Experts of a small language model.
Size: 9 layers, width 320, vocabulary 18945, 158M parameters.
Experts: 256 experts in each of 9 layers, 64 SwiGLU neurons an expert, 4 picks a token.
Training: a variant of Adam for the experts, 6461 steps.
Below are experts of layer 2 (counted from 0) of a mixture-of-experts language model. Rows are named gate (a neuron's input weights, with its number), up (a neuron's input weights, with its number) and show model dimensions 0-159. Each number is 128 + 32 x the weight over its row's rms, rounded and kept within 0 to 255.
Before each expert's rows: a language model's description of what the expert responds to. This comes from a sample of Wikipedia text that the model never trained on.

# expert 33
It responds to: Commas within digit groups and number lists, such as tracks 1, 7, AU$7,000, 17,852,393, and some commas in appositives.
gate0 [151  37 173 143 108 160 161 112  98  29 163 109 136 121 111 142 172 158 106 122 150 151 123 150 135 121 111 120 103 190 141 135 162 140 136 105 182 161 104 128  96  73 138 173 115  77 150  89 134 118 118 128 133 107 176 115 128 151 113  96  85 174  99 135 154 143 115  87 136 120  95  84 100 119 155 111 133 122 125  98 104 144  49 139 125  78 105 191 105 152 105  98 152 127 180 133 127 125 152 111 113 133  93 117 118  92  82 132 150 208 217 198 118 150  85 136 123 163 142 122 126 149 131 126 150 122 117  66 102 105 148 133  63  88 100 112 110  99 141  94 146 162 137 158 102  96 123 146 132 129 146  96 170 148 103 128 118  89 133 158]
up0 [162 160 167 193 149 136 111 110 137 117 107 134 101 176  82 169 101 126 135 194 148 131 140 134 149 133 111 138 125 143  79 115 138  97 153 147 168 117 157 139 117 150 147 163  99 168 115 136 121 251 186  54 124  81 108 150  77 122 121 138 224 107  90 105 106 143 150  98 119 172 138 110  68  91 147 129 142 120 163 147 171  87 143 122  52 166 120 139 144 114 216 198 143 106 111  52 160 119 170 134 116  53 151 167 103  92 119 145 138 149 105 168 125 162 102  63 113 126 151 239 139 127 106 136  82 104 109 142 155 113 120 109 144 129 135 118 120 162 103 135 136 129 126 134 129  99 159 160 152 114 124 136 154 118 160 141 128 166 101  38]
gate1 [103 123 192 161  61 128 158 113  48 146 122 138  82  43 104 116 119 106 159 107 138 128 123 186 150  72 161 125 125 140 102 135 105 132  83 144 110  99 138 118 112 129  95 121 186  92 150 118  77 111  89 181 179 123 112 132 179 139  99 105  92 170 194 119 143 149 129  92 108 231 118 141 126 103  86 147  59 173 137 153 134 130 114 134 145  98  88 156 126 177  96  86 132 144 169 163 172 142 158 156  95 146 138 104  95 146  87 106 115 102  98 144 113 130  88 154 125 142 134 118  82 150 118 133 111 196 159 108 182  54 184 184 132 124 111  99 108 101 143 146 146 124 153 118 145 168 137  58 106 146 130 167 146 137 128  81 108 124 154 163]
up1 [130 119  65 114 214  97 102 107 164 159  81 154 142 129 135 222 104 120  61 147 138 105 165 115 135 134 124 146 178 126 116  84 121 101 138 126  93 145 132 143 145 153 131  94 106 163 159  49 180 106 155  46 162 162 117  94 113 159 104 112 226 204  76 132 180 109 111 122 171 121 139  61 140 111 142 166 116 130 132 122 155 144 148 164 118  83  77 146 151 169 116 135 134 139  78 127  94 122 134 120  95  94 167 142 148 127 110 158 126 167 169 142 135  91 120  50 111 114 122 147 131  76 112 105 126 118  49 162  96 167 177 156 148 118 108 106 126 188 141  88 108 152 141 136 140 145 124  98 122 100 165 131 119 177 170 119 145 160 105  97]
gate2 [172 164 175 146  99 148 113 116 106  84 103 102  54 174 110  72 119 125 121 101 146 127 167 211 171  90 124 151  92  59 129 105 169 112 186 152 137 128 148 139 121 135 159 157  99 150 125 159 125 103 131 112  84 141 109 149 119 124 112 111 163 150  97 112  87 157 219 103  88 180  90 108 106 150 123 173 116  78 147 132  81  93 164 132 180 162 167 105 131 142 106 140  90 115 141 122 157 124 120 144 137 103  93 208 109 107 127 136 133 137  94 175  82 147 127 152 105 144 146 122 135 148 180 120 100 167 130 125  99 181 230  99 119 106 169 125 143 114 162 141 112 144 118 141 135 112 104 119 165 119 173 156 200 134  97 102 111  90 132  89]
up2 [140 164 112 102 160 100 109 135 146 128 121 111  90 121 143 116  91  84 205 125 149  94 174 139 130 157 101 140  98 168 105  82 127 110 131 155  93 174 133  91 154 147 186  92 149 169 121 116  83 107 208 130 121 117  49  82 170 156 131 146 156 101  95 161  83 170 107  68 161 178 175  94 130  92 170  93  71 138 152 138 172 131 186 157 145 138 131 159 156 128 142 120  57 174 134 123 111 170 144 135  88 148 154 187 129  71 152 161 122 120 150 102 128 164  78 137 113  84 168 121 153 151 201 142 171 158 111 133 157 144 210 152 159 123 150 158 134 184 151 113 152 118 120 125  82  88 137 152 175  52 171 139 169 133  90  89 163  90 144 125]
gate3 [ 84 125  77 125 135 125  73 156  93 183  62 127 124 111  97 168  69 132 107 153  98 157 135 138 128 152 149 137 126 100 113 128 152 145 108 135 123 172 132 122 167 152 168 196  76 142 131  68 138 102  82 229 175 122 126 147  77 125  88 138  77 221  69 106 194 114  89 162 130 139 156 221 123 140 146  88 131 120 127 108 141 101  64 104 185 138 107  91 114 139  58 179 120 144 139 128 107 146 120 156 141 148 131 135 138 199  97 165 139 129 147  99 160 173 114 116  87 163 148 131 152 122 112 134  61 161 153 116 107  32 109 122 149 147 111 145 101  54  82 158 110 125 117 121  93 123  82 119 122 108 141  98  80 145 126 113 122 155 126 132]
up3 [ 99 128 171 105  90 110 113 126  93  78  82 125 144  45 115 145 108 149 143 100 131 122  94 103 130 214 100 125 137 121  50 133 118 160  81 142  13 178 119  98 142 146 141 133 110 122  99 157 170  66  54 177 152 129  82 153  96 118  92 114  81 135 120  57 165 125  83 189 104 110 168 166 148 145 144 143 142  97 107 153 148 107 125 149 110 145 141 122 118 115  68 212 130 116 139 138 105 100 120  68 128 138 144 214  99 151 106 130 123  96 138 126 139 108 165  91 134 169 131 158 116 112 168 159 186 122  95 162 166 224  92 173 122 148 179 123 138  99  86 140 149 139 139 127 135 105 144 148  96 144 123 135  96 178 147 123 111 147 128 126]
gate4 [169 102 100 180 166 175 157 135 168 109 147 179 156  94 128 133 170 117  97 164 125 103 128 166  82 125 146 122 136 161 149 176 129 164 127 115 108 173 104 142 132 132 131  81  98 108 131 106 158 109  23 121 125 147 151 144 111 113 102 106  56 114 138 128 112  81 152 108 152 176 118  86 144 157 105 132 156 165 135 130  94 122 136 143 126 110  93 162 105 158 124  96 197 126 155 246 180 118 120 147 115 153 119 116  87  84 134  70 106 148  61 157 104 120 110 165 166 107 124 131 129 140  32 131  81 139  76 122  98 182 152 167 149 150 114 114 135 127 164 104 145 112 128 132 216 177 123 122  73 156  97 157 143 198 173  81 117  91 106  61]
up4 [162 114 111 159 110 124  86 138 170 157 149 152 104  86 120 144 125 135 145  63 106 150 132 112 119 145 146 139 140 200  79 144  79 117  88 116 115 155 124 135 172 153 114  99 119 105 130 145 165 137 105 177 128 133 124  70  53  94 132 107  64  69 122 181 200 112 143 111 201 151 201 135 188 173 144 100 113 126 128 113 194 154 123 122 172 123 131 100 159  79  74 138 120 110  82 157  93 101 117 117 128 126 132  69 155 166 147 136 119 141 143  65 117 133 130 127 169 162 114 105  97 172  86 151 138 117 105  78  77 209 140 170 141 129 134 132 160 129 112 100 107  67  91 104 149 146 147 171  99 209 131 117 110 174 146 103 143 163 149 111]
gate5 [182 125 146 175  86 164 112 154  77 121 114 113 119  97 128 141 155 152  87 146 170 128 120 131 105 109 133 138 124 156 130 134 201 157 164 103  83 144 128 132  95 156  55 133  87  99 147 127 196 121  70  98 163 146 121 142 113 101  82 108  70 165 135 161 166  22 170 123 169 123  82 141  87 141 122 117 170  92 139 166 104  95 124 153 174 210 129  95 119 166 137 122 208 123 132 181 183  98  56 171 121  89 112 161 124 123 145 191 127 156 105 145  64 126 192 177 150 119 153 117 182 116 104  99 124 109 162 139 117 145 149  83 162 112  84 127 142 119 144 122  96  86 105 121 133 149 156 120 106 142 123 137  88 132  80 184 131 167 101 189]
up5 [ 75 130 168 124 114 131 119 163 146 144  77 137 111 120 157 139 125 161 112  69 143 130  89 133 129  82  91 126  92  87 224  97 145 128 131 151 181 111 181 210  98 121 133 164  72 124  64 217 208  83 121  91 103 138  97 128 156 174  80 119  93 165 112 168 141 133 170 143 146 120 103 164 138 156 113  84 135  92 151 142 132 135  81 141 122  86 109  78 125 131 143 162  93  97 133 102 101  89 140  59 136 171  74 151 106 161 159 101 114 181 146 109  76 149 122 144 122 153 128 107  99 103 169  59  92 104  65 102 102 131 114 152 103 139 187 116  83 117 120 160 110 138 129 117 131  61 124 136 137 143 138 114 144 134 119 171 125 151 118 175]
gate6 [152  94  81 101 114  94 110 136 133 143 158 118 153 132 116 135 124 124 151  59  68 140 141 107 130 159 138 134 166  26 105 136  60 118  45 105 134 116 152 134 115 111  64 154 184 148 106 117 121 148 118 128 141 134 115  96 183 187 176 128 172 179  69 134 215  73 162 139 187 113 142  95 155 140 131 148 148 142 102 122 150 159 145 162 221 141 141 111 106  74  86 162 144 100  83 138  72 102 135  99 121  86 113 102 184 206 146 109 128 186 136 105 145  96 119   4  70 141 121 120 126 119 186 112 133 132  97 189 141 119 136  98  74 205 111 111 133 109  72 136 113 106 117 110  67 184  99 146 122 150 135 140 129 196 177 140 119 221 157 100]
up6 [128 137 114 174  95 145 117 148 116 150 141 100 140 110 193 153 137  94  87 199 166 158 115  91  87  96 126 138 163 147 129 137 118 128 162 135  68  76 130 109 105 138 101  96  55 138 133 121 147  75 144 155 115 105  75 178 173 110 137 119 136 120 146 143 142  64  84 216 146  95  82 121 125 142 112 167 136 128 122 128 169 140 145  88  93  84  69 156 104 155 173 146 144 103  68 159 149 118 112 102 139 122 189  82  92 124 103 117 145 127 155 140 177 116 123 154 132 112 144 126 122 144  80 136  84 147  94 157 130 148 159 170 133 184 143 144 125 104 107  95 134 127 149 124 128 181 111 121  90 111 138 128  73 119 153 163 157 135  96 146]
gate7 [135 112 168 145 131 161 146 138 132  55 214 154 136 134 113  97 210 168  76 130 136 165 103 148 110 115  72 113 113 155 119 143  64 126 152 100  82 158 148 105 109 117 109 166 144  97  94 153  98 156 163 142 125 161 100 156 131 150 100 113 113 138  82 198 112  89 202 140  87 107 169  99 152 151 121 129 116 114 151 132 138 133  49 123 153 112 145 123 122 191 172 131 135 121 178 123 117 123 135  84 149 113 118  77 150 123  46 107 142 117 153 123 116 136 125 178 146 191 122 150 116 147  87 106 100 130 171 122 103 125 115 143 121 141 167  98 116 111 128 138 124 164 116 138 134 125 164 113  99 205 122 134 117 124 101 129 142 138 110 143]
up7 [ 81 165 148  86 156 142 153 121 132 108 164 134 117 114 163 153 162 134 108 127 223 161 115  81  94 154 125 126 141 117 106 106  84 104  65 105 130 130 127 122 123 100 125 165 123 139  62 189 146 119 194 123 180 131 125 117 172 123 160 125 171 112 103 202 147 117  95  88 147  85 107 128 171 133 140 140 102 115 129 161 125 162 126 140 128  85 133 127 110 142 172  95 102 121 183 120  53 147 150  91 143  96  97 114 132  63  98  81 111 120 136 101 156 112 117  48 136 123 153 133 130 114 115 125 116 125 143 133  85 159  79 141 105 203 166  86 100 127 175 106 120 107 128  79  62 172 181 106  72 130 107 108 100 117 188 150 123 103  81 121]
gate8 [111 116  50 163 113 128 137 132  81 136 129 161 175 119 145 100  97 177  96  86  80 106 154 165 128 112 141 144 149 167 148 114 116  90 127 138 139 108 131 128 122 111  97 218  53 153 149 144 183  88 120 105 118 118 167 114  93 152 163 101  74 151  60 154 125 147 151 148 106 142 121 132 102  87 133  81 163 127 159 162 132 135  92 108 172 161 135 105 121 138 101  90 149 153 134  84 137 113 169 152 136  71 135 161 126 159 114 101 128 124 142 150  93 143 146  95 128 162 119 106 140 125 146 128 149  99 188  81 125  75 101  60 122 100 108  82  45 105  68  99 126  99  94 111 105 175 152 137  75 135 127 141 130 122 110  88 125 183 143 137]
up8 [119 145 208  41 203 145 104 153 151 144 132 119  97 167 131 183 153  87 179 165 137 133  93  83 139 149 118 137 108  76 127 128 154 166 121 127 131 127 104 148 123 130 148  49 228 126 101 120  85 117 158 150 137 138  76 147 151 140  55 148 194  88 156 127 126 113 109 125 124 139 136 133 168 152 108 193 123 184 109 129 152 105 112 108  90 118 105 162 119  87 183 161 138 124 121 177 129 149 122  71 127 191 168 122 137  68 127 144 109 121 177  84 162  99 102 159 113 144 125 175  71 146 133 122 115 165 102 165 132 143 144 188 113 124 147 160 203 122 123 152 126 171 179 138 143  53 118 162 153 156 112 127 117 157 174 128 144  48 117 125]
gate9 [186 157 118 176 124 164 141 154 109 107  99 117 100 198 158 158  82 125 159  96  72 141 107 155 145 114 111 122 141  78 151 129  83 104 141 126 137 115 132 115 105  85 165 155 132 115 105 186 114 219 163  80  95  92 130 138 129 106  95 150 165 143 115  74 156 160  80 143 153 116 130 174  72 140  98  83 109 141 104 137  62 114 167 100  84 135 146  93 101 146 159 196 144 116 142 126 105 135 114  88 129 124 141  99 101 104 121 163 170 134 121  91 129 117 124 111 139 169 124  86 125 117 173 127 135 115 104 111 111 109 114  96 115 149 132  87 128  83  91 127  82 120  79 100 124  81 144 158 150 141 108 119 138  49 112 123 130 143 145 179]
up9 [189 144  86 100 134  91 150 144 136 114  91 137 126 185 146 127 145 139 145 171 120 149 135  99 126 175 108 124  77 167  93 120  77 172 153 113  80 120 162 115 155 135  47 110 125 130  93 113  87 148 159 115 112 141 103  93  98  85  92 138 192 101 101  75  70 106  92 134  90  76 113 146 124  94 144  91 127 161 141 144 108 171 126 113 116 114 137 125 136 161 125 175 131 153 172  76 117  87  89 145 155  90 123 138 156 155 108 156 115  59 106 112 155 148 125 111 139 150 150  62 165  40 137 146 150  88  95  59  94  27 154 191 138 165 146 131 120 133 139 134 139 156 133 110 101  71 131 122 195 121 109 115  93 106 104 148 143 186 136 177]
gate10 [ 88  65  69 115 104 140 125 142 132 160 151  90 129 201 139 130 128 110 108 185 115 140 132 128 147 164 143  92 114  97 136 140 135 108  75  95 135  53 163  95 103 103 142 134 166 198 110 128 129 166 128 109 144 124 152 112  93 102 115 135 123  38 156 173  87 141 140 146 107  89 120 151  82 137 118  95 131 113 167 118 148 104 155  73  68 156 150 113 123 168 168 138 161 128 173  96 114 100  92  87 153  91 102 124 140  38  79  92 156  63 160 117 176 145 124 124 136 143 127 157 132 183  88 144 110 109 159 113 176 175  98  91 148  92 105 148 181 145 125 123 118 161 133 114 100 126 121 140 170 123  95 118 158  79 155 135 115 104 119  32]
up10 [ 95  95 120 119  68 126 146 175 111 145 124 112 127 149 127 104 155 164 161 203  87 117 157  89  93 145 133 126 143 138 137 108 100 144 125 118 154  64 120 116 126 128 110 188 160 106 138  66 226 144 115 117 122 107 111 131 141  94 183 122  86  44 114 111 145 148 130 150 139 100 157 162  80 105 130  74 172 118 148 124 129 140 153 118 102 161 120 177 108 160 137 107 149 104 118 102 173 111 139 140 125 145 135 134 120 130 116 186 169 152 106 119 115 135 163 141 147 116 156 110 133 146 105 170 188  87 241  97 142  85 157  93 144  88  85 124 118 135 199 116 161 149 141 116 113 121 129  98  66 169 132 120 131  86  97 121 133 131  97 138]
gate11 [105 162 111 118 114 181  94 155 140  51 149 105 120 161 125  96 122 119 169  78 138 151  98 106 130 119 127  84  91 117  38 107 107 137 117 105 112 115 128  88  94 111 167  96 127 129 125 127  75 110 101 101 140 125 131 138 131 102 111 124 161 144  68 144 120  78  76 194 127  92 117 158 106 124 136 164  83 123 122 119  89 134 134 124 124 141 179  82 124 121  77 126 151 128 130 135 173 163 112 120 109  75  85 135 138 103 109 144 141  96 178 128 149  86 137  99 147 121 123 132 157 115 175 116 152 120 164  91 129 213 146 145 218  97 110 145 163 101 104 158  99 129 126 126  63  95 122 162 198  59 105 143 116  86 130 130 116  94 114 131]
up11 [154 176 164 101  54 126 152 150 185  81 125 156 101 173 118  88 117 122 165  90 129 143  84 101 130 130 108 115 103 108  76 132  53 154 160 118  82  83 148  95  89 106  91  98 162 123 160 132 104 109 162 105  95 116 123  90  83  76 189 145 177 128  88 137 105 135 160 144 143 116 123 142 101  98 133 114  96  77 107 119 143 136 178  98  26  90 158  87 123 147 112  92 117 150 144 112  86 135 102 117 116  89 115 128 145 121 130 170 155 104 141 168 152 128 143 102 119 133 144 142 145  68 194 136 195 125 109  77 186 171 182 188 126 141 154 133 147 152 151 155 105 163 124 117  99 138 105 140 163 131 153 157 148 146 118  90 104 127 155 161]
gate12 [ 87 203 152 175 183 135 107 135 129 146 145 104  82 137 138 194  88 125 152 107 164 162 109 123 130 132 107 122 151  85 101 137 166 104  71 157  94 119 135 146 127 135 160 144  92 138 140 189 128 209  98 150 154  79  57  95 125 130 111 149 146 125 184 116 192 130  32 122 143 151 114 187 117 148 119 143 106 129 119 130 133  67 138  93 142 184  78 101 120  50 129 158 107  88 127 108 110 124 115 126 167 143 152 125 126 168 130 125 130  98 134 202 117 136 100 113  96 114  99 160 132 162 124 102 125 116 135 168 112 192 105  82 108 136 173 114 113 148  97 112 103 130 108 103 162 156 112 178 115 114 108 128 151 144 156 124 123 156 116  87]
up12 [129 157 174 174 138 147  95 161 161 144 107  90 171 141 132  66 175 124 144 106 148 115  94 108 180 107 150 111 129  71 107 160 136 112 115 117 125 118 130 148 145  98 152 124  98 130 130 147 124  72  94 181 133 151  74 176 181 152 146 133 173 116 139 139  86  73 156 214 110  78 128 154 108 124 147 118 159  90 124 127  98 161 132 146 151 168 217 157 104 186  68 111  89 146 137  80 130 109 126  75 134 131 122  80 154 155  94  97 161  71 212  65 140 127 211 132 143 135 114  81 129  84 105 147 112 148 145 142 142  69 101 136 108 152  51 100 156 107  58 129 122 173 105 121 145 103 134 165 178 167 129 146 102  72 118 147 117 160 145 168]
gate13 [138 132 142 131  73 154 150 128 176 136 103 121 102 194 123 130 136  99 131 160  83 137 121 116 138 178 104 133  98  95  82 115 150 192 179 148  89 108 130 131 140 132  66 158  93 118  85 202 103 150 141 138  49 121 127  89  42 128 143 142 141 105  97  74 158 109 128  89 183 125 140 134 110 116 144  91 137 116 127 128 126 138 168 119  84 114 157 141 110  99 188 199 131 153 112 140 138 100  67 155 121  59 119 144 146 108 102 191 146  81 130  97 167 136 116  51 118  91 156 139 162  36 139 134 117  63  83 123 119  64 156 144 162  84 159 149 152 127 130 134 142 128 121 144  79  96 147 119 169 134 126  99  86 102 159  93 144 122  97 132]
up13 [148  70 101  95 148 137 115 128 120 180  70 128 174 139 173 153 118 124  88 184  74 107 152 132 128 170 132 122 141 145 178 113 146 209 111  86 108 171 137 168 133 117  97 178 184 135 148 116 155 132 142  70 146 133 173 197 108 132 222 138  25 156 168 157 111 147 104 157 167  86 113 116 144 132 115  75 155 104  86 111 176 158 160 159  98 127 102 176 127 115 121  64 141 128 164 129 150 126 147 170 129  79 142 162 140 135 137 143 143 147 111  96 128 142 158 180 146  82 109 117 119  92  85  99 120 104  75  85 110 163 149 154 142 135  59 133 128 160 102 117 119 160 123 148 115 120 128 111 102  91 103 114  95 122 114 126 151 197 132 159]
gate14 [161 111 147  71  77 167 136 137 117 138 134  96  99 142 111 144 110 145 112 102 103 147 164 104  98 190  83  85 112  96  61 155  77  81 106 183 103 130 123 139  64 106 116  87 116 156 131 126 158 120  77 122 118  64 160 129  90 102 100  90 103 101 139 116  94 133 172 155 128 163 117 176 142 143 108 136  80 137  73 144 127  77 140 166 109 164 138 145  77 210  98 133 150 151 164 162 136 155 163 184 165 113 183 152 113 146 123 118 166 122  93 128 123 186 135 127 102 207  81 167 117 131 141 106  90 119 119  99 107 153 132 161 139 132 112  65  77 113  96 201  87 108 122 114 161  94  83 113 172 125  80 183 201 172 137 129  83 123 189 174]
up14 [ 77 135 139 141 121 132 155 122  83 159 126 143 130 108 123 145 110 165 106 159  74 154 116 151 114 152 125  99 116 104 189 157  98 117  85 115  97 116 106 120 148 122 161 182 168 156 159 119  97 135 195  84 119 132  74 124 110 110 128 147 221 226 178  89 150 158  67 119 148 104 111  96 140  90 158 154 162 152 113 154 128 162 142 116 103  87 154 140 112 142 127 114 186 114 102  83  64 128 126 144 121 173  98 111 134 114 145 151 118 143  84 131 149 125  94 152 145 115  90  89 121 116 208 106 138  74 109 113 153  94 163 109 180 112 140 109 104 139 196 135 129 154  95 120 108 131 156  97 106 115 128 106 110  78 150 150 104 186 158 161]
gate15 [101 195 115 152 132 115  77 144 172 153 146 103  75  83 137 119 117 150 164  96 122 164 190  76 123 168 151 137 106  86 138 117 118 134 122 136 153 143 143 206 111 120 127 139 163 153 112 210 143 128 159 178  81 152 155 148 101 139 216 171 125  99 169 179 167  96 111 152 170 118 124 141 121  74 137  72 130  73 121 100 139 135 144 140 195 121  97 103 124  32 100 170  90 119  65 139 107 131  98  59 118  49  89 168 117 128 123 146 120 128 154 137 142 108  98 176 136  90 137 120 125  54 124 108 139  94 133 150 121  90 135 151  66 107 138 159 111 111 111  97 138 120 118  97 135 149 153 123 132 135 153 111 127 174 139 154 165 164 101 115]
up15 [162 129  66  99 109 124  87 152 142 167 191 136  92 104 145 143 120 144 169 187 134 164 167 115 108 157 142 153  98 194 104 122 136 142  96 156 124 149 122 195 132 107 151 165 148 143 142 213 140 113 134 169 104 139 157 187 112 159 255 125 112 140 133 193 167 101  93 109 192 112 141 139 124 118 108  67  91 109 100 133 156 117 133 168 179 124  34 138 110  85 115  96 101  96 114 154 114 104 149 142 150  77  63 116  94 109 107 142 152 136 110 106 161 156 111 172 149  74 131 114 127 127  92 130 136 121 118 130 149 108 135 161 128 200 103 150 113 112 158  94 160 137 117 111 161 172 133 102 115 106 117 122 144 163 164 157 133 115 108 125]
gate16 [143  99 101 115 118 147 139 153 142 105 193 147 115 152 157 150 151 135  88 170 134 104 103  92 116 141  89 137 165 104 104 143  86 162 130 145  78 169 174 158 119 119 143 142 102 143 108 103 166 101 153 162 175 149  89 157 185 118  40 110  81  89  85 161 178  77 123 102 152 106 160 128 162 141 111 106  85 116 117 145 141 124 102 101 148 106 140 104  96 146 117 131  99 134 139 130 122 109 162 123 140 145 141 101 125 166  94 122 121 184 124  52 106 144 117 176  86 150 131 130  84 141  66 145  88 175 176 102  90 163 129 138 136 151 125 157  86 142 157 116 123  77 155 106 141 115 158 119  72 158 134 134 121 157 135 114 132 158 115 116]
up16 [110 129 115 179 133 109 124 157 255 124 178 141 139 138 139 136  96 110 154 138 139 160 155 101  80 148 153 124 114 183  84 157  54 155 116 125 123 130 158 119 129 147 133 132 214 155 144 100 141 136  92 112  86  80 127  90 135 115 136 147 141 128 120  80 150 103 167 184 157 110  46 157 126 184  99 153  72  84  96 126 122 113 202 140 120 120 115 134 111  85 113 101 144  98 169 183 139 132 104 178 122 131  71 111 151 158 172  83 150 161  91  83 136 104  86 131 117 121 118 140 152  95 103 120  86 174 125 162 161 181 139 173 193 173 138 121 164 146 138 110 150  76 144 117 111 156 129  87 112 101 139 135 127 134 136 135 129 158 142 117]
gate17 [113  65 115  87 109 130  97 107 187 129  83  76 180 115  75  94 135 102 165 112 110 160 135 103  97  29 164 115 172 153 193 126  78 153 106 163 120  75 107 125 120 129 155 136 144 130  87 160 150 128  97 124 100 116 152 113 147 100 173 129  69 158 115 138 123 136 142 130 146 133 127 120 145 119 105  47  30 105 138 108 163 157 165 145 113  99  74  95 121 104  97  59 130 109 107 112 119 105 104 131 140 177 141  84 145 155 133 123 103 166  62 134 144 124 117 168 107 131 121 182  74 166 136  84  60  85  70  94 158 121 125 168 109 138 152 112 127 126 116 140 114 132 150 110 135  75 140 109 104 114 143 140 142 193 103 118 136 159 153 107]
up17 [141  75 146 121 121 128 146 133 129 154 115 101 123 139 131 206 115 103  95 164 118 142 140  69 107 178  82 124 153 149 203 110 126 110 166 167  58 191 162 156 143  95 123 132 162 149  83 125 225 167 140  81  91 142 180 183 147 127 153  94 153 143  75 148 114 147 108 153  82  89 174 161 125 111 129  78 113 104 150 130 164 128 128 165 100  65 116 120 130 124 149 115  99  80 166  75  45 111 154 203 144 152 142 140  96 184 143 165 103 202  82  94 171 136 141 186  92 181 113 144 107 137  77 105  71 105 108 129 110  74 123 130 104 123 167 124 100 131 146 168 136 147 106  87 131 166 174 115 140 126 114 149  87 218 117 114 125 101 134 167]
gate18 [155 113 154 100 151 118 110 158 203 187 153  93 123 119 174 101 122  97 151 121 178 106 154 108  93 137 162 150 167 135 168 139 123  90  26 122 128 100 185 167 138 149  97 127 144 129  41  98 210 120 143 146 171 135 102 136 208 200  83 106 153 113  98 159  99  73 178 162 112 171 127  77 130 130  94 120 105 106 147 127 142 158 121 121 199  60 126  90 128  68 154 105 100  80  67 175 174 133 155 138 123 127 100 133 152 155 140 148 128 179 199 137 111 108 137 149  85 101 131 151 115 195  27 131  66 195 156 134 166 124 149 128 127 184 131 147 132 168  76 123 150 117 109 146  98 120 130 108  88 116 138 144 111 119 152 157 143  97 157  44]
up18 [ 96 122 154 162  52 115 147 103 142 139 135 142 156 140 120 102  95 125  81 109 126 126 133 127 120 125 123 151 158  83 133 115  63  63 136 170 143  85 137 148 110 117 131 150 170 160 136 141 107 218 127 168 120 110 162 136 189 131  31 135 123 194 133 159 161 112  94 141 154 141 161 115 115 113 100  67 184 145 138 136 158  99 149 116 147 165  85 132 123 161  92 163 135 103 103 134 161 134 120  63 143 110 160  92 144 140 135 138 141 118 143 174 115 120 113 199 179 161 101 141 180  98 148 129  87 170 204 156  89 107 153  31 173 139 140 110  99 125 103 147 133 107 148 105 122 156 147 105  41  84 104 128  85  80 131 159 125 143 113 117]
gate19 [159 134 144 145 131 103 165 129 157  91 159 159 134 134 144 103 135 141 142 122  73 181  99 126 147  96 170 132 100  85 167  95  42 147 170 148 132 113 154  69  89 112  74 135 120 121 107 119  72 152 107 197 131 128 174  84 157 108 112 153 145 195 183 105  59 187 115  95 135 128  46 123 129  92 185 144 155 152 107 126 118 152 152 169 116 125 150 111 111 116  92 129 149 141 144 112 148 157  93 173 128  86 110  86 138 136 160  89 151 101  59 133 138 128 103  34 136 121 164 141 155  87 142 120 123 127  83 109 134  58  73 155 102 152 133 130 126 132 172 112 111  74 152 120 142 132 126 149 151 101 130 109 141  55 121  99 138 154 169 193]
up19 [ 96 123 158 101 163 136  91 112 114 139 185 108 129 120 112 136 119 117  88 151 162  58 126 127 146 161  75 171 108 111 110 139 184 155 158 102  78  97 101 195 118 118 117 133 132 130 160 107 186 175 165 146 150 123 194 155  42 165 109 135 125  63 127 154 155  94 156 104 113 126 216  86 169 139 100  45 138 107 126 130 147 136  88 112 112 123  93 116 137  97 170 174 119 109 108 168 111 101 132  40 138 105 164 140 173 110  94 146 140 110 175  49 155 153 133 149 160  72 112  95 121 173  90 180 159 110  95 146 115 171 119 106  90 120 106 127 165 122 173  93 119 140 125 154  79 155 124 176 148 145 162 158  95 132 136 141 124  94  85  99]
gate20 [108  86 128 147  61  81 151 108  74 140 163 179 149 117 114 159 112  99 159 209 136 146 171 100  97 168  64 160  73 170 162 121 143  91 172 171  71 121 134  55 105 156 155 129 109 117 160 174 112 101  87 122  72 124 145 155  80 114 172 113 140 166 123  85 157 123  69 115  92 105 131 156 113 101 150 213 138 128 136 119 150 118 117 195  83 176 133 163 126 134 151 141 156 142 129  92 136 133 137 191 131 112 104 165 101 181 152 117 106 139  99 156 126 138 136  75 117 149 134 113 134  94 125  65 175 118 111 131 100 131 139  50 189  96  82 142 132 119 174 105 148  47 114 108 108 169 154 143 159 118 137 135 172 148 128 179 144 147 133 134]
up20 [180 170 103 159  83  37 117 171  84 166 117 180 112  95 108 130 130 105  72 147 154 134 115 100 123 139 123 142 117  96  68 121  56 114 147 142 115  67 176  76 136 127  98 110  87  79 135 125 183 129 102 152 171  96 113 139 109 132 226 141 174  96 164  95 166  71 148 116 168 123  61 151 109 101 167  77 182 147 132 131 160 152 133 107  82 135 168 104 147 115 135 173 105  88 102 124  93 152 152 119 105  80 143  95 144 195 151 118 157 134 134 131 169 147 160  65  98 150 133 148 192  83  81 121 145 102 137 111 182 118  68  72  80 146  89 118  99 152 159 131 137 145 114 105 148 124 128 130 118 178 146  99 114 124 143 162 130 203 152 190]
gate21 [ 92 142 181  76 170  98 150 145 169 172 109  98  91 159 124 122 146 148 157  89 156 100 127 112 157 132 135 133  97 113 165 112 141  98 121 149 162  82 194 118 150 134 127  60 146 119  67 119 116 197 183  92 106 117 173 125 123 108 111 135 202 111 141 163 106 142 138  90 116 155 121 142  91 211 119 118  59  95 142 146 143 153 112 101 134 174 168  62 152  82 121 110  85 125 126  74 105 120 123 139 115 125 167 122 149 128 134 192 113 159 191  76  74 104 155 135  58  90 125 205 123 200 154 117 117 116 182 115 119 100 121 104  91  46  89 132 123 158 120 180 120 137 102 114 104  53 125 150 145  92 140 130 150 147  73 126 139 123 125 104]
up21 [ 77 143 121  85 190 125 158  84 147 123 136 136 113 113 108 121 167  97 106 205 210 116 113  86 143 141 133 156 126 152 153 131 123 156 156 129 125 121 131 153 167 156 164  78 165 143 123  81 161 116 160 112 150 169 199 201 130 113 164 109 179  90 109 170 137 110 149 100  51 157 135  67 122 146 108 175 167  98 137 118 154 129  97 110 175 102 111 135 149 125 147 111 171 109 160  59 146 133 136 122  99  92 136 131 118 121 131 108  89 138 148 107 122 104 144 181 103 118 102 200 138 192  93 103 128 122 196 104 104  95  94 135 116  88  95 157 165 187 142 150 132 128 170 125 113 131 177 105 128 110 102 152 183 135  97 152 132 126 100 101]